Experts of a small language model: vocabulary 2048, 2 picks a token.
Below are experts of layer 7 (counted from 0) of a mixture-of-experts language model. Rows are named router (the router's row for the expert), gate (a neuron's input weights, with its number), up (a neuron's input weights, with its number) and show model dimensions 0-159. Each number is 128 + 24 x the weight over its row's rms, rounded and kept within 0 to 255. Numbers have three digits each.
After each expert's rows: "comes after" lists some tokens at least twice as common just before its tokens as in all text. This comes from a sample of Wikipedia text that the model never trained on. Tokens count by the router's weight.

# expert 37
router:136117106105107110091097148101158109110099117158143134112113155117084134147113107125085093146133182145165103104120129110110143126133117117113098066161098099123133108159152100132097185128129168134127100145130119135120153075143117113088133138148113121108141154107124135169099107123157144128127171175139111155111167146114090105119091087135145110138142153106145133139163067118166110125123100148094154160079170131131165107092120099131119132155103137092126128123133137128109138125149137
gate0:146099144113077094119143123113122126103094139158128162143088138137122135105126146157115164138142176094157105093092156090147142172115120125098121099109155097131143125099149120134190121126105129104122120113116143128158141145097111164123139111128140120146131141109105145073134112120126141108140187097109108130084109135127120139139126112134099135102074072119149122163119122115118097110148073150119133132109106172148137101129156159161092161128150133124133127145145124056087138090108140
up0:135147118083142159139101150182123106115102154130147119129135179185118151172129118096149108116097094129133129170128136121111156137134123117133189125133110142097107120129123155127133113097202070107149115108155131157130135140111119075147126112124150138150106145138129125097099122164141112077119095144142087128141133102098102126099177117119102141128143123110109117140098171140130117088148118126154111137145073165122114160113136146169129113138136081116130104142142151099160092119138153
comes after: "-", ":", " (", "a", ",", "us"

# expert 1
router:144105123153146096117116136124172158167133107129143144172162122193138126135158117115153132097113119172124167107121115094118140119132137121162121104196122152084151129164138150134115165118151132167139110137174134163136129163139120110104133116126130136112098164139130145124173078123097119144100135126100107122089138144129154132177103127143086135166158170166154130121139167126134133085115144133167143135080097129146132116108165162087124103129115097110131124134159137103139167102108108
gate0:160116138133162106118144132143115109163116106137114184075141129136124163128164134131167117088126130143144082122153090132125136109092091164130156122112119102121110136123147158129113187135123159170171145126133115161099139173143162153121121165097107133108132132116113133124133141132146100134137141173114157117119079097130137132117097104146108117134131188172154151164075178130113120129122140146109131123133125133173091186122168165121138139141130114140135170137125112140097092102097144
up0:098148144102100151151132112116098163106128148123092148117109151121103133159103157107146184132103136116131148166094160118095123088142135141131113116158146102144100140137125153123106173121164128148147159115135121115136178095115127122067124124143156151150104127097144120079080150122152152195146138146157142158144129140126118154136134174147123132162126131064115156188140079147124145117145142144114112148104157159119137086154127096142119113130095078138133127108148120107128135158107139
comes after: " was", " the", " be", " a", " were", " is"

# expert 41
router:102098179145101144145157129103168135124098084114086163154083147133100121119124149160112121154121153149090113118157118111147108172088126156109147143128143102091111114127092153096114155122156137100121112171163073142115131122066155111091145114095132093111112142110143148145121089155161119122109123096159099143150135143149130135099146094153127109112131151159157117118140130145102119154145107105139138154084145102099144156149160163143138168090130096110170117140128148144124142153109110
gate21:158160098096109173092114118162126168117113159095089144134132104097157107127136139130118141152155105126118144130122107119148168139151126145098097121158130128173136175142120127106140176091113140065123078163108110133144148149130154125104154122150117099132124148158127102130160143129150097092089162114111096139132117116121129140095117122174092130137113110144140114110150119108088102143097156139122116088130147110122082113120149094124144184155135101151111160116116152078086118147087150
up21:101104149166153140084148164113068172136091150124148157112161099152101122101155161155138156122099075103122166094102118125127139147147141123095154112095131155148145078124103104079115112152130138094112095122146096118106102131137144106138132091142130126136125118163130133107120107096133091107155143127124099135122100160126139132087207173141100129133129089122147127115118161100152112136127154091170166125114121124139107124114162118114183150107144117119139128116130119107099161118136135
comes after: " |\n", "\n", ")\n", ".\n\n", "|", "\n\n"

# expert 14
router:139147160118167096111099164137147147109130161112181110143132081122085144136154130153142145115137123118137142086155117139086125135149152133137120117103131150148143153091191152142095118098108131125167118141105102106154121133120128119131156153114117145137097094138091142120106148134080099127105132097137122124109159120140138133142131105142121123154153077098109092089103148163139156132123116166117109114069171169155139116113150147138141102106139138096195166114141107116074150155159127
gate0:162169127119135138150105106108144104103123160087112116186122176157118122073110146160132117094119164142107128148130110151158149133146127125094131138159074150113148132121138120077110108115152132113126113137119102098144165094108136134136089120131129076146137146115168156125133125121122141087131101152128157131136139108146099139162125149165132141133113120157160128127088129081169127123126112170153148101069100179138153119113115133083163111119145136127134146092113073116156093161105126
up0:129078131137095144119122091183117133144130122123150123125168114145122118146155137127094119129147141145137118134124194084121120121145127123128093121118142077102120153173118078144138156130114106120139101110133070175167118130099133075133151139122110157138128077130095115101127168164128073157089125141115129119163120150148130150119132129108129113089135167083130136144115088113145133146162075080144157173143161126123121125094117157164113117137126129130131095141125149134136101119158164
comes after: ",", " and", " was", " is", "s", " who"

# expert 21
router:103111150139152153117137115127149157140146136148122163130096147121145098093139167158140148132138128143152119156150151114111126159079098071136159172082131144136137124170141112107145094157150168101107111142144110145121090136173098143114145118148117149134124133163163129136131125090087109136098152093103120153149162123135158131087154092111162100125101107142172134090157145165171137116160110117166175110155127161104153123149095106123132152105150164095121117111134150099162149149130135
gate0:092118121129139106100142122168127158097173131115121125105141097139143109142152120118135087126117157125121120157106085145162121136142135104118118147115100078135124135147067124102168128106134180092129095105120137146157144157146086079124139130111134127163130144131143129127124127084156165146102127120144125170138151101090175123103120114111117161066179132120152163074136175107105141085153119136135133152118115094121098135122127151126164108146085111102118077133123156166128112152128132
up0:103135136123139067113113125139138155105187109108118116120150145137115147158148147127129092099106173131102103141122134147181139127118150091136097140127119108143162195116071176157160115147137148081106128098148119105161139153149118086139152136106132144166071142090116137117115140096138141138139140119107091131120151120119183143052152108108116106097167107117145149094140173118126111112121129133150168161112143145107096090131141146120142127136128142154132114134103137143138117115125127
comes after: ",", "s", "es", "ers", "ing", " and"

# expert 11
router:121180084104139141155122113117096163132146122111115134102175126133152108141103092143120140096123095153136099100124120129181125140104101088111128167160138132089135145125161153147136165111079117151071157091135110083087143159112107116150138107092100164141143109146145108110090124138137126146147153125124113108113118150151144067119135132132088132074081113108129137150090143105130102086161159104106104112123104125110140139134118152104116092112142106171160112130108136161119119128127157
gate0:136150144132109129164106117154112109142126126146129147117095140127107099136116107182117108119103125102105158139129126147159155160128149138173133118103137106091082184119119117113181128096103148117162176124097098155122100128123102125108123137131073130137136109159103143104141131129133144148137132072096138182067147128155097112152130142115116101087164099104107106118155120132116090135109164066140124111114132132136126124085111121117141108156124090114162098125196106119119118115137158
up0:079107132118128165140144101132135109154148153115143114135149126157163148099141090129115112154176147140108089101106155158160119133137095129117117112143131085158131136146135115094106128127180107116132091136102153136149072089118161125130148096130153148134093138144125125112110108114151111144122169128158156096125065175137152091102149093115130157109118116139133111104123161136099115119066167121120119106103117119131148116117141133171089130164129156153144159133155169146109188108152155
comes after: "201", " ", "200", "202", "199", "198"

# expert 46
router:139109129125126104081098160143130081115142129156131094144169115115105124087146136104140114121161162134092161113110096110081101101159157112144159090132111140126141107124148134090138120105126128129113116134125118132112158145155138141128153080139146106083110129138126107119135102119116142154083130181147100135110149143087114138114113093143148148185181090144134153106105105165090118095125122156115113164130106151132102146111126168101165073101131117112119152170129101111090114106146085
gate0:132121083158114145136117106100121113171110173175117123166160139153111141117090129117135113115153164135125185137117166184118118145109123150110126126127108070109107142136139128124118148161095123074123162149140111113119119141093155126111143132152127143096132118118194088172134090132139144104143096145119096138145129082164147109084160115145132126130123158095163096127081135128144126101117101129156117115148094121166145091108134135115127141126139081154132140114058138138112131146131141
up0:130124093150108160143122137110127106199142173156122136133133179148144163119095138116135078126114138155123149136097113115111121135153083157109136116160119111138127103081155151143102118112117160104135163133104121121120145137110142128087143137151169139082110124126163125190106117133134126118095106126140053105137108134181145138123149095111113117186130113116128108086110114166106112128092139115149142173112097114140127151108150125172118123134133107141169105114095134138076118126103143
comes after: " was", " to", " is", " and", " were", " be"

# expert 20
router:138104153169091088108118143097120145128166130139096112153096138137085135123134118139144100120111151154147125104129118139125189120127110124081116123144106123119094130155132190125136146137110136129083140134172112127183119131115109125123149155130167122183149134107175105134114100115189103128127115117125154158143143129133131141144085118131151162127160158102098109148087144099124110148175165139155172147102133156146104153162146159145149168131141155120100142143138148153101187114114111
gate0:131160168127135104144149136103100136167167100132108110157116127073093098156127104143106156117161099129089190101083141124114121114139115126130142118124135114175140140137115122107139145136131145125139125157115097074134124148158127124100070126120132104151128096114120122152144178120128235099139123122148152097087101122159104134146135101096120163129142139107115134142127142133085125153171136129136123156126120093151132149090105127112152144152155091140135132135082130112139154141145152
up0:147135127143109152151130142143167111145188090137141128117121138118124155165117141118132112107177156108118136119102122100154159139124104145128133120146117153141194108141105145128106095119133172127118134078137133086113133124114117167113138137104159123076103136130110149141148141193118124159139095137116101128151158133109115137144134164152118085133098147156148150136113097109162133196155115154152130132106108138149083085106090134148160172144129095155119143147110085099136118164082108
comes after: " |\n", "\n", "|", "-", ")\n", "%"

# expert 43
router:105093149107135131137121099159170129165107139135109095158095141122106121115100134147114106085100142135156105143136135113135110131128100189132155123129129148131095171096104148093147138140160146095130149150154117139143154157103088142105139113128139056154094099094118112160113081146158086138147125093155088160179130096105084152131137159175130121106132141141108115147116149109112104111158143152156157118100125138134152156151119095149131162143158108111151103150169145133128123122092124
gate0:125100187115129155102127125139135125126123077113117147101115117124118105103075151150119133102125136129118113158140099102134135159100150128141090133135096122097152140135096122145154174105115121166119184100147152140142137137112127094123113151138134155120099110146144147140123117101156118109125139098083106111115126113170168046104144129124126125151068146132133148108087121110182171116086140173154129183136131124118101138130111139132138137118117096080122179088129103111140158137150131
up0:124140106059127129122140133089195166144149140140115138083148153111116136153144165161138103116130115129123132147180172139129127129127114096125116150143110115099135102128144121138111144155143096138104144143101150101120124074105145086092148144122160137137134113159133106170172140133129155083133118094104088130188123130168103142119090188102134137125104116130147144183171094121114120102084108128130128116164119136164160119110122107129128131107125095138116155175107136133098131126130109
comes after: "\n", " |\n", "\n\n", ")", ")\n", "==\n"

# expert 55
router:098123104123117163097119149089114137140122158137087118169149178141130117086110086120162152091128135140151121164115147099156147103111122107094139093083156158107114140095130142104162093171120132088123135088140170143114126173102080159126143129149176132147117146167145112129089125119126113123116108122138101095179094123095085155135153097109089118120135133115136100155148146157095139130127102137178116153124107143143158116140143129104129143088143135116107141100084136132103156152132134
gate0:155147139149132132162133109112142152145125126173118155147116123163149131159068150114146097128170141163109121122138083106153077115107125113124115153134114140140104112167098132143086074119092158124070106147146144159145083106123113136129118116124145127098120137122096148187114113141107131116133118129157137144143129124126113125135121157152092135148108081101167125135143119184129146147140133100153171080124145111135118121127167136138140095108209092135173147154136136142126103158134115
up0:120116172134124129153091108140102123138133123136139151092151141112150126112120131136130115140103110107102106127116130139112159098145138122118135131128108125133111158162139095147133150164108073125160151098101117091110170134151165112155110126120146127077123182172122143078190154095152112108178101135130143161131152126130098116118146150116160121133118147137122162110140187122132096100143118125170093176169163167104115193115093127120124139147114124165124104109126109153126159121135080
comes after: " of", " in", ".", " to", " for", " at"

# expert 63
router:113162079143073092098145147154129135113160147140091144153132096130127175141114152111116164141088172118136146080111111116138121109121101116151103100144153129114084174093115141120110085106140147114104111161127128106128105186140141175119107149156151136103086150139131130131094076131125110129115130113105120123159115106156094147148147118083129145112087138132127132094101134158111096126082112153124133168131147130106114114179129149101116142162099177110115157133115161134150113145132129
gate0:093174124088153086098123170154133147129149141084146111099142131171098141113098126104151097166127101160163100138140149126109137169126128121126135148132138130150108145104193125137106093103132107098113117133126117152092105162132144144131083097107102088131146121116161075124131106129146195121138126142164102100086154121142129137142134156120078123163105093109128161122106147119111129141099124129106119160128141118158144126159116158070135145130145119155159143122071162109139112115120135
up0:113167130136122149136132151162156109159109084113163100151134108156091128124114122133124130146118078109110095121105159119113137119145110150132082188127132142131080157162173155123101142077121068140164139107146118104159113151124086161178159108150118126108124137103120167113202179144157146103144135166105120119092123133110142124129126141109112135130146120138090140113112099142124135121156148110120091145200124116153161130133110139121168080131118119125118123123128123135117122149111120
comes after: " is", ")", " was", ",", " in", " =\n\n"

# expert 50
router:119158141117130117116141151124134173119113138138137159119163100121116143157111122163116109078131149135142109114154151167113119101126139151146080107145160117157131147120095156172166136138098108119147119138108116153120141112124135090145132104145104115120170147174153115183113109144138121084095128148109175142115090136118170135125107167146119128182131125157073131119088138115129133079128116148138127138112180146152164101092132155142110153159134168135080126116130111119165169126082172
gate0:128108176117142106155102113143147127142143095088111177131162116130157176130137141179131135120098126122105141142118182144136148103127146132152105081152133162145163133140147166131142138111140130122119122117099105131157158152114129124095136105160141094122105154106086136103179115137134128142169113144125129161108109141087121143095139129061172148120137096175114140133139116152118148121090130103143125161112131106202108132123146136132172163139090133131139129110173098144121092111122173
up0:139113155116098123127130127130138121111105069112098124132148165140129099126156097111120174107119170149137155145105093168120143108131155128147138131100128116173155119143134110054131123133118124142106109129147161143145111105115112148114173119128127093133128083128124111099137138140112158159151109157142121114088149088128134134144154130147117123180121155103097118121126154106064124107127106091150131136158085137118097133171114151121150108089130112066158160122139156105078105067126149
comes after: " K", " of", " in", " the", " |", " Y"

# expert 12
router:130135126151095119141112136090116126141153128115160115145152162104133116111133149170174156146116112169136160097131098118103118133093122112110110121142169154169071113104133147127091095125086133105116142110086093119158133142145093139134106094171142124104102142135150084088136114111078104130094149112138150122090112108122166166149138161157117109163104076143137119088112142185146100125108116122151151137116152150154133156139140148148175158116137121161148117113091123116095119147154109
gate0:131151147113104111117140182103087131142123118157158140162164141176130112122118167156155154120152137097140135119146102086143105103122148101124089126126133085131115160151111144155108129133108138151110112123132105099187179133112107109114135105102092106096050143147137124133112067104123113118121148145144092120119110135118148137104063130123127141095140168109130103120146131129157157144095130135149099123121115093136127122146090176152125116137138069105146107150122134072117126136154146
up0:121099082108159127070146121123139147134153151128123125126109139170142114130148145137132154125118067114097088100112125073124099125158111147154112140167108155148113144086151104118129105165148123160108130120096118099172125139120137109114130128118112137135126093124080116157190104119119090139141126132117129107111147190091118125126160116121134082149111135126099159115147077096158155138119116134107108097164126103131143170161152132124104082160140084109139132163131123121083125138111167
comes after: ",", ".", " that", " wh", " th", " However"